Experts of a small language model: 16 layers, a variant of SOAP for the experts.
Below are experts of layer 12 (counted from 0) of a mixture-of-experts language model. Rows are named router (the router's row for the expert), up (a neuron's input weights, with its number) and show model dimensions 0-255. Each number is 200 + 20 x the weight over its row's rms, rounded and kept within 0 to 999.
After each expert's rows: "mostly gets" lists some tokens that are sent to it at least half of the time. This comes from a sample of Wikipedia text that the model never trained on.

# expert 46
router,200,200,209,207,192,188,186,190,215,215,165,212,195,217,192,227,193,219,212,182,200,219,185,214,181,193,201,216,206,201,155,175,167,192,191,197,181,180,204,198,211,210,171,211,204,215,194,216,176,184,194,211,229,189,177,188,185,234,198,164,182,216,163,177,191,215,211,216,177,197,142,228,222,191,193,245,178,207,206,173,208,177,235,227,209,183,180,183,237,193,193,203,175,199,179,203,231,189,202,216,197,236,217,201,170,216,195,215,219,232,222,179,185,212,216,191,170,164,196,188,233,192,221,187,217,182,186,219,218,163,216,216,184,188,238,202,186,243,170,206,175,229,235,192,204,149,185,195,215,211,207,210,184,186,162,200,204,209,186,221,197,221,227,210,214,197,209,177,193,240,225,205,225,189,230,159,189,189,206,217,195,175,203,169,158,195,176,205,198,216,188,198,196,214,213,206,229,181,215,184,199,183,232,183,188,156,197,210,177,230,189,195,207,177,246,184,221,188,189,209,175,230,223,182,195,161,197,205,203,195,208,233,160,171,177,183,174,216,219,187,212,208,165,210,178,229,214,191,197,183,184,204,208,168,195,204
up0,179,193,185,203,206,211,184,199,198,235,211,168,228,202,191,193,172,196,181,207,225,220,181,224,189,185,224,175,211,184,214,212,232,241,172,188,210,182,188,188,164,232,187,192,193,227,228,225,210,207,181,240,179,197,219,212,159,256,209,187,204,236,180,199,202,198,210,206,196,180,213,170,216,205,200,197,214,206,191,170,184,185,186,201,221,182,212,204,218,209,184,240,168,182,183,214,190,192,205,160,200,214,216,188,210,220,151,179,160,181,208,196,181,197,186,207,158,160,258,234,211,210,175,191,222,219,226,206,190,189,204,200,214,165,188,202,193,215,197,215,191,219,222,184,207,217,187,187,162,190,202,216,209,161,209,224,226,219,201,192,201,233,208,229,227,190,221,182,201,173,195,196,215,175,196,192,210,212,210,201,226,207,167,170,156,207,182,211,184,220,221,198,187,210,194,202,172,161,191,217,206,176,223,237,154,180,213,181,197,201,204,215,176,164,222,156,162,224,195,208,196,185,201,219,218,201,205,225,190,206,206,221,229,200,182,202,211,186,219,223,192,187,217,239,218,193,196,177,211,208,218,214,200,190,177,221
mostly gets: " Sie", " Lu", " Abu", " Ar", " Y", " Mak"

# expert 35
router,155,187,219,193,203,180,228,186,207,233,215,199,213,197,196,201,187,222,189,177,212,196,210,220,238,183,210,231,204,206,193,208,150,206,242,234,191,243,195,184,201,182,188,219,162,221,215,223,192,178,208,185,203,194,168,189,207,198,187,208,177,204,201,198,168,201,223,214,193,193,193,239,169,218,197,215,195,196,175,208,182,223,246,197,201,216,194,191,221,214,223,190,215,206,212,222,230,198,234,224,216,216,208,232,181,214,207,202,201,184,213,182,200,206,200,198,188,181,169,245,214,214,196,197,195,179,221,203,218,198,226,213,217,194,252,196,192,230,202,188,200,182,208,197,198,184,168,213,192,221,211,219,186,214,179,156,153,207,193,215,210,227,201,220,203,189,196,193,211,181,184,225,243,207,242,183,190,193,185,179,161,170,205,201,200,201,178,214,199,210,206,185,188,212,246,194,175,187,213,156,226,191,206,195,160,173,210,218,176,232,164,236,187,150,205,197,196,184,173,190,193,241,192,182,214,183,187,188,222,224,217,155,206,187,197,179,159,225,231,181,229,210,192,187,197,198,220,192,232,209,191,202,216,175,194,220
up0,183,178,201,189,196,171,179,173,186,192,215,183,200,195,199,227,210,210,193,210,231,176,213,200,235,164,196,208,215,211,179,173,214,225,191,179,179,191,195,187,224,214,208,202,190,212,217,195,215,200,198,215,233,182,178,187,214,190,196,192,206,186,225,191,205,177,206,195,216,175,233,166,220,214,205,212,229,240,209,209,212,200,212,187,199,185,200,184,240,202,193,205,216,212,228,228,164,196,231,185,212,187,188,187,213,208,188,197,213,178,207,158,169,222,199,202,219,231,174,218,246,190,207,176,202,205,170,186,219,192,219,156,216,184,246,193,213,226,251,156,191,191,181,203,190,234,216,218,226,212,194,194,202,206,192,189,206,171,212,216,213,211,221,191,180,193,183,198,204,215,216,196,225,178,172,226,228,200,188,201,188,208,173,214,187,157,161,184,202,226,226,190,211,208,232,182,180,191,157,167,162,220,202,215,185,186,215,234,213,201,185,178,161,204,214,204,172,206,188,194,189,209,222,237,205,214,226,193,182,217,198,180,259,200,219,190,230,213,186,217,175,170,223,170,202,200,191,196,200,184,181,237,213,257,172,181
mostly gets: ";\n\n", "Scientific", " Animalia", " Insecta", "Gls", " Arthropoda"

# expert 7
router,189,212,218,211,199,234,199,159,193,204,178,212,166,207,183,232,212,192,231,182,202,206,166,208,163,195,187,195,201,186,159,166,172,201,211,219,216,191,189,193,190,198,190,195,201,216,182,210,218,172,224,187,192,179,196,204,179,208,198,180,182,209,172,199,188,236,224,204,159,187,161,216,189,158,192,219,180,188,203,206,231,227,191,199,212,200,188,200,230,220,195,232,192,221,199,187,220,188,214,263,178,246,201,209,173,204,183,203,182,210,218,177,171,202,216,184,175,173,211,210,210,181,207,201,200,195,184,184,247,165,225,213,201,201,215,146,161,224,186,178,199,215,215,188,175,195,186,194,188,203,240,215,190,197,170,209,193,203,182,215,201,231,199,198,205,166,234,153,198,191,212,228,229,200,209,169,217,192,178,218,185,163,239,185,212,242,197,197,213,179,232,219,201,216,229,185,213,174,222,181,234,200,227,174,202,160,227,200,196,210,196,190,203,191,204,206,198,183,186,197,201,245,202,179,198,181,187,202,217,152,195,215,175,154,182,205,164,194,205,204,192,213,193,214,193,224,214,210,207,205,206,205,203,204,225,207
up0,211,243,174,165,210,216,173,194,178,199,193,229,227,207,205,223,245,180,222,213,191,250,195,186,174,160,132,219,193,188,213,198,190,197,225,188,198,201,195,158,190,192,210,180,208,236,218,176,214,186,182,169,203,207,188,209,214,219,218,207,220,206,155,185,215,208,206,207,167,179,220,240,152,209,230,217,184,231,208,182,200,213,207,230,214,213,234,189,188,184,205,238,201,227,214,213,197,189,183,197,196,210,198,184,209,205,184,195,203,189,173,185,187,189,185,183,244,164,213,207,217,180,215,202,196,186,230,195,221,204,201,208,216,240,215,218,215,193,194,213,240,216,192,198,176,228,206,226,242,209,214,192,194,232,192,200,195,213,207,194,222,219,190,217,196,213,181,184,195,186,164,189,211,201,220,226,182,192,190,193,199,241,206,177,203,190,223,235,189,193,221,196,198,206,208,203,207,167,215,178,175,243,200,191,194,189,220,163,187,215,148,188,172,200,199,202,179,212,187,237,178,202,214,187,202,186,209,164,210,176,196,204,177,194,186,208,238,184,165,193,206,221,207,168,225,182,205,187,204,201,241,173,199,171,194,219
mostly gets: " Hong", "iang", " Wang", "ong", "ng", " Chan"

# expert 34
router,219,214,210,209,161,174,172,160,220,205,187,189,190,217,159,230,199,210,217,202,188,217,179,195,210,213,190,208,216,212,182,195,188,202,211,224,210,186,231,233,217,184,174,226,180,220,182,221,172,197,222,146,219,203,171,180,193,232,188,194,198,213,168,198,187,246,209,221,169,209,170,215,192,199,207,206,167,204,196,192,219,173,207,218,211,177,196,177,216,214,187,216,195,178,194,211,214,196,215,205,186,220,216,241,160,227,188,216,194,204,196,176,195,211,203,181,182,185,192,203,204,200,232,185,214,173,176,220,221,190,226,210,162,216,195,205,157,221,167,194,172,216,225,178,201,178,187,186,209,213,217,222,181,221,161,196,190,227,165,215,188,194,177,232,188,195,202,163,193,215,207,230,238,171,224,193,210,207,203,218,215,190,218,198,188,202,184,188,219,187,167,197,212,219,260,182,216,184,226,185,202,196,198,192,198,175,219,199,195,245,166,210,217,193,248,194,213,185,185,232,154,211,220,216,211,175,182,194,229,183,198,212,164,140,195,197,178,201,210,194,211,208,152,202,207,212,218,204,192,198,195,201,198,187,198,223
up0,180,230,220,171,185,223,226,212,219,180,227,206,190,197,184,192,207,185,199,197,194,199,218,179,191,202,187,203,207,192,172,193,218,193,165,198,169,218,239,225,197,157,213,216,203,213,219,165,213,174,182,206,241,203,163,226,209,206,208,190,178,215,193,206,205,204,202,226,189,200,162,202,198,191,201,202,185,248,187,206,197,209,218,183,202,196,206,162,206,177,217,207,182,187,229,181,163,229,200,199,226,206,191,211,138,187,212,188,195,222,206,173,191,219,208,189,171,184,201,215,193,191,217,193,202,180,191,195,220,233,202,220,232,192,210,207,207,183,230,221,228,187,179,251,179,184,207,161,229,226,207,191,221,213,208,150,190,194,188,217,205,203,207,183,170,175,175,185,213,192,183,246,217,188,182,203,206,194,175,191,217,194,223,210,213,210,183,253,175,196,226,181,205,173,213,212,174,196,184,227,213,200,212,238,214,187,195,185,214,218,192,237,204,236,234,226,171,207,188,167,194,225,240,232,234,184,199,203,184,174,263,161,174,196,208,207,202,218,207,187,186,182,183,199,171,181,202,216,216,212,222,207,201,199,212,188
mostly gets: " St", " Wy", " Wil", " Whit", " Pon", " Roth"

# expert 57
router,209,215,221,192,187,220,216,195,193,195,175,215,176,231,173,232,216,182,208,180,195,188,163,203,189,180,212,224,195,221,192,174,200,201,204,214,207,221,186,212,207,190,171,211,211,212,178,213,165,161,204,172,194,180,156,205,177,194,187,207,183,213,194,205,187,231,210,230,188,210,173,215,210,186,181,197,195,205,214,200,203,192,205,235,228,206,182,202,211,200,232,207,172,208,215,214,233,162,210,227,198,216,218,219,178,197,194,226,198,215,194,170,194,242,214,177,217,187,198,209,234,186,216,200,239,177,177,225,219,191,225,251,154,238,220,205,194,210,213,184,196,208,220,180,218,176,196,175,207,210,206,244,169,231,182,193,199,226,177,194,173,215,203,218,217,185,228,174,203,222,208,237,219,196,225,177,183,232,221,181,173,190,214,179,158,186,190,176,220,207,184,195,191,228,238,212,163,177,194,157,187,211,217,219,204,186,193,186,219,214,179,209,208,190,212,173,224,193,205,234,182,210,219,201,222,170,175,186,206,181,185,192,158,141,188,217,199,198,210,172,197,213,204,216,191,219,217,218,195,182,182,175,222,154,180,197
up0,180,167,239,183,146,184,196,196,215,174,207,164,174,187,205,212,184,215,181,217,222,213,212,218,212,194,205,175,195,209,229,196,217,221,199,169,207,197,184,213,213,192,184,163,174,162,206,202,190,213,211,225,167,198,205,204,190,168,173,216,225,179,197,224,196,240,200,209,187,211,211,170,182,168,235,192,204,181,193,235,235,209,215,176,205,179,194,202,199,232,191,235,212,198,184,206,200,182,217,199,216,178,173,182,207,186,214,209,197,161,190,209,190,221,183,170,210,210,193,220,208,221,168,182,175,218,214,189,175,234,198,183,197,228,214,158,187,223,198,229,196,179,193,225,226,202,198,227,214,190,203,170,180,223,159,195,213,172,205,181,189,230,168,224,221,181,224,198,187,170,216,188,188,203,192,210,229,213,176,211,158,221,184,217,188,204,156,198,187,192,210,219,202,168,215,208,202,203,183,176,211,195,202,165,218,216,195,206,186,187,166,176,194,187,239,219,197,183,230,191,209,211,222,220,212,155,203,211,201,141,225,229,209,220,188,193,190,207,193,183,220,196,189,247,203,215,210,229,187,201,181,172,195,208,187,244
mostly gets: " Richard", " Robert", " Michael", " Mike", " David", " Nancy"

# expert 44
router,199,217,212,199,217,212,221,197,211,226,184,193,199,194,179,199,226,184,229,187,185,190,203,219,198,175,212,212,194,235,185,206,166,197,192,210,190,195,187,214,205,187,191,225,209,205,198,210,206,187,199,176,219,201,167,185,189,227,199,189,187,204,184,204,151,224,189,232,174,214,167,246,199,204,187,217,176,218,221,181,221,182,226,201,232,170,179,180,248,221,200,201,174,190,210,203,221,164,217,202,192,214,220,201,170,231,207,214,210,210,213,172,218,192,193,173,184,181,190,209,208,194,221,179,211,205,204,199,235,176,233,188,156,226,226,201,176,232,204,199,199,203,243,167,180,166,188,192,212,214,206,205,164,219,167,193,181,203,156,214,191,203,229,237,207,213,210,165,182,208,195,219,235,199,202,177,155,179,195,193,221,183,216,170,164,194,183,174,213,204,189,204,210,220,235,199,186,192,226,164,195,181,194,189,195,167,199,193,211,219,176,224,189,184,213,200,256,195,192,215,171,203,221,206,239,158,178,201,219,183,192,179,184,165,194,210,167,202,206,192,183,219,201,212,206,217,212,220,170,183,175,198,226,138,205,198
up0,238,213,189,181,191,224,181,212,227,179,214,181,169,190,163,175,218,206,178,198,184,184,197,247,177,186,222,233,186,140,207,214,230,205,167,193,210,223,217,185,204,191,207,201,172,200,213,189,187,225,178,233,210,223,208,199,198,218,199,127,201,212,194,191,176,201,197,205,167,224,203,225,230,211,163,207,241,185,202,178,223,210,224,204,233,207,204,187,226,206,199,198,213,208,181,194,207,224,180,182,216,235,216,241,179,217,215,189,191,221,204,218,190,188,172,206,209,180,212,205,160,220,208,198,195,157,162,204,183,165,193,195,182,210,175,246,173,187,136,211,199,203,166,217,194,195,188,233,190,188,215,218,210,204,195,228,199,209,209,192,175,204,199,223,203,234,212,189,217,189,210,212,236,206,182,198,218,218,221,184,202,196,192,217,208,181,230,210,212,196,226,184,189,219,203,194,188,179,202,153,202,185,191,209,187,216,184,182,213,185,191,229,188,175,186,237,208,185,210,209,176,199,227,225,180,186,205,181,180,196,239,181,210,192,200,204,193,177,215,222,182,207,192,187,187,213,246,213,192,234,231,182,222,195,193,206
mostly gets: "ville", " Cemetery", " Arena", "burg", " Hills", " Coliseum"

# expert 55
router,208,210,184,177,185,196,196,201,233,210,202,162,194,206,182,230,195,205,193,199,199,196,205,191,195,194,187,220,202,221,213,196,195,190,203,202,206,189,183,229,214,198,170,210,208,207,193,217,182,176,197,188,200,187,162,200,194,228,187,196,187,206,182,202,166,231,214,214,197,200,182,225,198,202,200,201,177,208,217,181,235,164,221,214,197,170,183,194,223,206,193,215,182,194,211,231,220,192,197,224,190,209,229,205,197,202,196,222,196,198,208,174,199,222,199,171,189,170,181,226,217,201,211,174,228,163,172,221,236,198,227,218,149,225,206,224,171,231,207,212,181,197,225,178,217,177,192,186,236,231,206,231,169,226,181,183,197,227,181,193,179,225,213,218,191,192,201,158,176,199,195,235,218,207,219,190,192,183,203,201,223,205,213,176,161,174,197,172,222,203,199,208,203,236,275,191,188,186,217,137,210,204,208,216,215,199,195,175,204,251,187,208,204,204,215,196,234,183,193,251,164,207,212,202,207,199,183,208,206,204,221,189,152,127,184,208,199,223,209,174,196,208,183,213,197,210,227,194,207,177,178,180,234,177,189,224
up1,195,195,233,223,185,190,206,222,189,194,196,202,179,226,228,210,207,172,197,202,146,215,206,167,178,176,210,205,206,202,198,198,181,226,227,230,198,203,185,201,216,202,202,219,179,217,171,212,196,205,190,200,153,222,229,202,225,215,173,171,249,204,183,186,216,222,205,226,200,215,192,203,205,214,204,237,211,213,157,205,194,208,205,193,174,195,188,219,181,222,235,230,215,182,144,240,193,237,219,226,184,166,216,205,246,214,215,192,201,206,201,224,204,168,205,214,215,194,155,201,223,201,201,224,226,172,202,217,179,223,190,210,206,200,176,212,184,179,201,218,184,203,219,173,175,204,211,191,216,223,187,226,178,227,203,194,197,159,168,178,211,179,225,180,211,175,187,219,240,218,229,213,220,224,229,196,197,186,189,204,174,196,186,184,214,168,206,205,230,215,207,245,176,188,195,201,201,207,175,189,196,206,198,188,200,208,208,217,224,217,164,216,197,199,184,189,172,193,206,222,183,178,213,201,191,216,195,174,189,194,187,240,153,194,181,208,158,196,202,230,199,195,262,244,209,222,221,211,211,184,202,216,192,210,187,191
mostly gets: " Singh", " Martínez", "sson", " Johnson", " Jones", " Casey"

# expert 59
router,171,179,220,198,180,193,186,199,194,226,172,187,201,244,219,214,182,171,228,167,178,177,193,203,241,170,192,219,178,197,177,162,185,174,200,207,194,209,179,202,196,174,183,209,168,199,186,221,174,164,177,193,194,183,153,184,177,193,193,206,187,212,200,195,182,207,219,221,214,216,179,230,198,203,206,214,175,214,170,192,212,197,174,199,201,209,176,199,233,214,242,175,219,207,204,234,229,208,207,236,187,238,184,199,196,204,185,216,200,208,216,154,166,189,215,204,207,186,204,239,221,213,209,201,181,171,184,222,227,178,192,237,182,199,209,161,185,199,246,190,200,199,203,194,176,194,215,178,205,167,199,247,151,243,178,173,154,198,187,201,173,227,212,202,226,187,200,157,205,207,208,204,203,184,235,195,172,217,197,156,164,177,208,195,158,203,179,200,202,193,210,169,183,220,232,190,207,194,204,178,188,216,226,200,175,189,218,203,192,210,187,158,177,168,191,195,217,212,195,189,154,201,205,191,228,190,200,183,203,205,190,193,183,187,186,186,184,211,201,169,210,203,195,203,200,224,215,220,200,191,179,175,206,205,205,194
up0,187,219,207,186,186,215,177,195,218,195,170,188,221,248,229,198,188,175,204,176,202,198,177,191,179,170,201,214,180,203,174,192,182,181,185,175,219,199,178,216,200,203,215,205,218,228,217,176,198,166,207,183,199,192,214,204,216,199,165,178,193,205,190,180,187,196,205,214,192,187,197,205,237,201,207,183,201,191,197,195,207,207,193,198,221,204,173,230,201,230,194,173,206,201,242,210,180,180,221,200,210,236,214,193,196,212,192,198,222,208,205,206,212,195,208,202,198,191,180,187,165,187,232,203,158,189,181,179,231,169,193,217,162,202,201,202,163,266,217,202,201,194,190,198,201,209,194,213,189,185,182,194,202,243,184,190,163,221,186,189,229,198,196,169,212,179,185,207,188,228,211,163,242,183,201,201,184,233,188,221,148,176,199,200,173,215,231,168,218,203,215,196,193,193,223,219,235,190,183,211,163,175,194,217,198,181,206,197,188,184,172,211,208,236,215,169,203,219,199,173,146,183,167,198,153,247,186,199,215,212,186,219,177,211,230,213,218,204,193,183,206,163,221,211,201,240,231,207,204,174,228,177,240,183,202,236
mostly gets: " president", " Minister", " President", " Preceded", " Secretary", " Chief"

# expert 37
router,200,171,185,198,224,202,228,183,193,210,177,198,208,199,186,201,195,222,218,192,180,185,180,208,198,205,172,214,243,193,209,194,175,191,206,228,247,230,187,213,198,192,206,205,155,195,194,237,182,179,213,182,181,180,171,191,206,235,166,199,173,198,191,200,154,220,196,220,196,202,194,198,196,166,164,211,173,227,186,177,191,195,203,208,201,189,178,182,197,206,225,193,210,177,196,203,226,192,232,229,200,182,196,211,153,224,180,214,202,206,214,186,224,245,232,182,179,183,200,219,196,199,195,201,202,190,212,205,237,180,219,202,166,198,214,195,179,220,179,202,186,226,198,211,193,181,142,209,198,221,208,225,163,181,177,203,187,209,193,194,199,223,239,200,183,204,189,154,200,205,211,167,209,205,189,196,218,209,204,186,227,146,220,189,206,203,185,164,203,192,221,180,195,201,233,177,201,159,231,175,189,227,241,202,161,175,213,225,160,226,194,180,209,186,214,173,167,180,193,194,203,215,221,190,202,191,223,176,218,194,195,193,189,189,178,213,185,189,182,178,212,208,194,225,165,225,232,186,211,189,176,145,208,176,222,226
up0,204,229,173,204,196,193,206,162,214,230,216,206,198,202,181,240,192,192,240,163,222,182,155,197,152,199,205,213,223,201,211,253,178,211,208,213,209,197,187,239,196,201,190,214,175,185,189,220,206,215,212,168,157,183,186,218,216,234,187,161,169,228,186,195,199,181,164,216,212,206,185,165,204,195,223,204,166,195,172,184,223,196,195,218,214,224,199,220,226,183,201,185,185,181,204,214,195,168,202,196,197,211,198,225,235,176,221,256,222,229,235,185,199,236,201,209,207,228,178,209,200,192,184,189,204,204,230,179,211,184,198,186,207,230,194,167,165,231,212,223,217,220,187,211,214,199,167,201,205,230,208,218,197,148,198,206,197,200,218,204,218,195,195,218,188,178,190,185,174,190,232,172,211,205,174,183,221,215,235,227,205,186,219,201,198,200,200,191,209,210,188,203,195,183,198,207,210,162,203,183,186,179,185,208,194,204,202,210,216,190,169,206,194,209,218,174,199,198,206,254,176,175,196,147,184,182,208,204,212,220,178,185,152,201,209,224,193,174,189,219,211,219,154,168,174,197,218,205,182,210,198,212,210,196,187,203
mostly gets: " played", " worked", " served", " serve", " competed", " playing"

# expert 31
router,222,183,184,220,181,182,197,173,212,201,192,206,185,197,173,220,185,203,213,196,192,229,197,199,181,182,182,216,186,199,182,193,164,220,225,214,192,186,187,231,218,194,191,228,202,234,185,224,193,182,218,181,205,211,187,178,205,235,194,199,170,228,192,178,163,223,212,225,207,205,165,207,197,180,197,225,182,206,216,217,198,181,220,216,207,185,167,187,222,185,166,231,200,184,190,221,208,192,216,201,206,231,232,213,164,204,205,200,198,205,215,154,200,189,212,173,152,204,190,210,222,173,226,180,220,190,197,201,235,166,239,207,157,210,206,194,176,213,162,191,158,215,249,190,198,166,199,199,189,204,227,216,168,228,159,185,196,210,186,211,171,216,213,226,241,210,186,160,196,218,202,222,246,159,193,194,181,203,205,212,205,192,222,198,175,191,182,181,212,216,197,219,173,221,242,182,202,183,219,192,222,193,210,203,171,147,213,188,183,223,194,195,197,190,216,194,190,187,187,219,191,223,221,226,238,181,175,197,240,196,199,185,185,149,200,221,165,193,205,206,195,206,185,211,199,226,203,213,167,188,189,199,194,171,187,218
up0,199,226,184,186,166,206,204,167,240,207,194,155,177,158,210,165,208,218,185,190,216,219,211,209,191,214,182,210,231,194,205,230,197,232,195,211,204,182,219,203,245,196,162,205,237,179,230,196,223,207,204,205,208,183,181,238,151,172,207,184,188,209,203,179,195,191,187,197,229,205,183,215,207,199,234,182,211,150,223,209,180,229,190,162,200,194,216,216,214,194,198,163,162,210,220,206,184,179,237,198,181,182,195,206,186,224,202,230,189,230,174,193,187,180,227,218,179,199,192,210,180,203,188,210,156,169,194,192,208,215,189,161,203,220,180,188,174,244,196,211,213,212,236,194,154,219,187,230,194,205,210,206,180,207,184,175,200,228,199,205,188,187,192,204,216,221,202,186,195,196,188,203,226,193,161,219,205,221,195,201,188,179,187,181,219,225,226,195,219,213,217,236,179,189,195,234,198,253,201,167,195,200,205,196,190,195,177,210,200,230,214,196,200,190,199,196,193,198,207,224,201,204,220,185,203,225,209,211,191,197,169,220,181,190,178,154,228,191,215,193,208,176,231,256,209,181,222,198,167,199,178,191,213,190,173,223
mostly gets: " Mc", " Glen", " Og", " Sch", " Nich", " Del"

# expert 0
router,187,160,204,168,238,156,190,190,202,243,212,194,190,241,172,186,209,182,222,182,194,196,199,192,256,220,189,210,207,183,156,184,162,205,210,215,168,228,212,198,202,203,210,220,201,192,192,217,217,201,204,179,202,210,203,182,189,192,201,161,186,221,189,208,190,206,241,226,193,176,171,197,166,202,198,206,189,223,204,191,205,166,184,185,202,166,199,165,231,215,213,232,214,205,201,224,228,188,227,235,167,237,167,223,181,214,191,210,186,209,199,177,181,201,198,175,227,196,186,224,204,228,212,195,213,195,187,216,228,180,230,197,184,178,200,167,195,229,211,185,162,209,191,202,189,178,185,179,214,186,224,215,181,191,185,196,165,216,194,223,187,210,210,215,210,204,209,169,184,209,220,225,204,188,232,210,179,243,177,184,181,167,184,190,181,197,172,201,212,217,190,200,190,197,226,170,169,184,223,139,166,205,204,202,147,190,199,231,200,218,197,199,170,188,199,172,229,198,163,219,205,197,216,195,205,200,184,221,216,187,221,200,190,210,171,198,198,235,230,191,206,214,191,206,201,194,236,201,215,200,194,154,207,218,184,199
up0,193,178,248,213,187,193,192,175,232,185,184,201,214,202,204,209,226,199,202,200,189,194,164,246,174,175,200,215,203,212,211,201,202,210,208,240,195,208,194,189,185,211,156,210,207,193,200,189,248,221,201,235,223,204,196,223,219,149,236,156,211,249,199,226,193,186,223,195,223,183,204,204,182,184,222,213,188,225,208,154,200,183,206,198,201,203,200,255,180,195,208,219,234,208,188,200,183,227,208,209,192,240,215,180,204,202,209,188,179,179,200,201,201,176,216,222,173,187,199,208,212,181,191,210,195,187,182,204,195,195,184,211,238,240,220,169,212,156,189,187,205,205,202,215,187,189,187,171,210,208,217,217,196,202,213,211,228,224,203,217,194,177,208,221,167,185,216,173,198,210,168,230,173,217,210,203,202,233,150,222,207,201,203,177,200,196,202,195,209,197,188,233,190,202,206,194,180,176,181,185,180,215,175,191,177,192,183,204,215,237,244,208,205,200,183,232,243,171,200,218,180,202,206,184,172,173,181,230,216,223,211,191,215,187,216,202,235,238,211,189,241,228,237,178,228,195,213,181,197,187,194,176,218,199,228,177
mostly gets: " Binomial", " •", " Height", " Density", ";\n", " Elevation"

# expert 10
router,185,208,220,202,241,200,200,202,210,211,211,207,186,223,169,201,180,170,220,205,201,205,167,220,223,181,213,211,207,228,215,177,194,200,192,236,211,216,221,246,188,180,194,224,215,189,204,217,204,208,213,182,183,183,190,212,176,201,168,175,208,226,162,194,167,208,208,189,213,173,173,202,201,203,169,233,171,178,209,193,182,204,189,190,194,187,172,169,239,231,225,212,188,183,183,242,195,173,199,189,200,196,193,215,206,200,185,203,162,219,203,174,182,183,194,166,195,197,196,215,200,203,219,201,231,177,221,213,198,193,215,234,162,199,201,201,178,200,207,190,175,209,195,179,199,198,188,217,210,201,192,202,183,214,198,189,169,198,161,226,164,254,212,253,221,187,218,166,218,217,212,178,204,184,189,183,205,210,206,182,237,178,203,196,179,196,195,196,253,196,209,226,128,198,220,169,194,189,208,181,206,173,245,210,152,170,222,231,216,243,207,221,207,201,198,175,209,203,164,182,187,207,213,177,224,208,211,192,211,174,205,218,186,163,202,203,220,195,209,205,190,218,205,194,195,208,226,231,213,217,175,172,230,201,216,218
up0,155,201,205,207,228,198,216,201,188,202,187,220,214,220,184,203,204,227,184,209,195,204,175,191,207,204,200,187,233,160,206,200,212,203,220,230,241,171,145,199,208,215,218,196,190,192,179,211,208,179,202,202,229,233,197,203,194,207,167,257,187,212,201,162,171,210,260,229,206,218,195,185,221,202,183,208,187,179,150,206,179,192,200,208,212,190,168,215,200,216,183,198,216,176,170,208,179,186,182,216,196,180,182,173,180,201,182,212,185,195,178,225,215,173,185,196,194,206,183,171,195,176,229,179,178,215,187,202,179,192,194,222,209,196,212,210,185,237,231,213,207,213,176,210,176,180,200,211,199,191,205,216,199,177,201,215,185,195,165,195,163,187,203,202,214,171,164,188,194,206,160,184,205,196,219,206,207,195,224,189,183,219,164,190,209,191,209,208,190,175,221,200,201,234,190,148,201,220,224,173,221,195,214,209,193,178,207,208,183,203,179,220,204,168,205,213,230,181,218,186,166,213,236,192,181,182,165,194,171,166,219,216,179,211,209,230,206,237,233,233,171,217,202,220,209,218,209,206,186,250,183,237,228,162,194,202
mostly gets: " would", " can", " may", " could", " will", " must"

# expert 17
router,236,179,225,180,176,185,192,189,208,178,173,211,181,239,167,225,185,225,203,194,201,204,179,213,212,193,182,223,194,210,168,171,165,210,200,218,193,215,208,209,228,211,177,208,190,220,178,206,174,177,230,160,203,198,178,195,168,208,188,194,190,221,170,187,171,220,207,231,200,197,154,229,203,179,199,221,175,193,215,183,186,199,213,241,210,207,174,184,204,196,178,190,172,202,188,228,213,172,211,222,193,230,220,203,177,195,185,184,200,210,188,167,196,220,218,191,216,193,195,198,219,170,240,201,198,168,183,214,212,192,216,250,168,204,214,187,199,210,185,173,193,209,207,181,211,183,205,198,225,200,242,224,181,220,184,208,183,231,170,216,179,212,218,230,212,207,221,170,198,214,220,219,220,163,234,185,168,221,193,216,178,188,200,180,145,184,195,176,202,211,188,197,161,208,242,194,198,161,210,174,195,215,235,202,199,166,181,200,206,196,175,200,205,168,223,182,197,171,186,228,163,211,214,180,199,171,188,184,220,186,189,210,163,157,176,204,179,200,203,186,193,207,186,231,200,216,226,195,206,174,201,190,218,161,190,219
up0,203,186,186,172,209,178,185,193,195,213,199,176,173,229,197,208,217,214,215,178,162,185,192,172,224,219,197,235,199,208,187,174,169,198,173,183,186,197,173,204,195,233,188,200,182,206,204,207,200,218,214,216,229,186,204,174,229,266,192,193,210,177,209,173,209,185,224,220,220,199,193,200,170,223,204,205,170,215,213,211,163,180,169,160,191,189,206,221,199,198,203,183,218,197,186,195,234,200,170,206,212,225,212,163,203,209,198,209,204,209,224,230,178,183,202,175,202,211,159,219,196,205,167,207,166,221,200,207,207,149,166,208,236,196,223,231,193,209,203,177,222,199,214,229,198,195,205,188,201,209,214,212,157,199,201,191,194,221,187,184,233,240,159,225,184,188,228,214,207,197,182,232,175,242,232,207,214,211,214,188,195,226,208,204,185,179,191,191,239,213,197,197,177,198,232,185,185,173,201,224,206,185,218,205,201,214,193,204,223,182,213,195,197,197,196,175,202,176,196,193,200,178,189,216,162,224,193,170,173,235,197,210,162,189,259,204,181,249,205,229,172,178,208,236,190,195,212,222,196,182,192,199,167,174,194,191
mostly gets: " Jo", " Sir", " Abd", " Jos", " Jer", " Syl"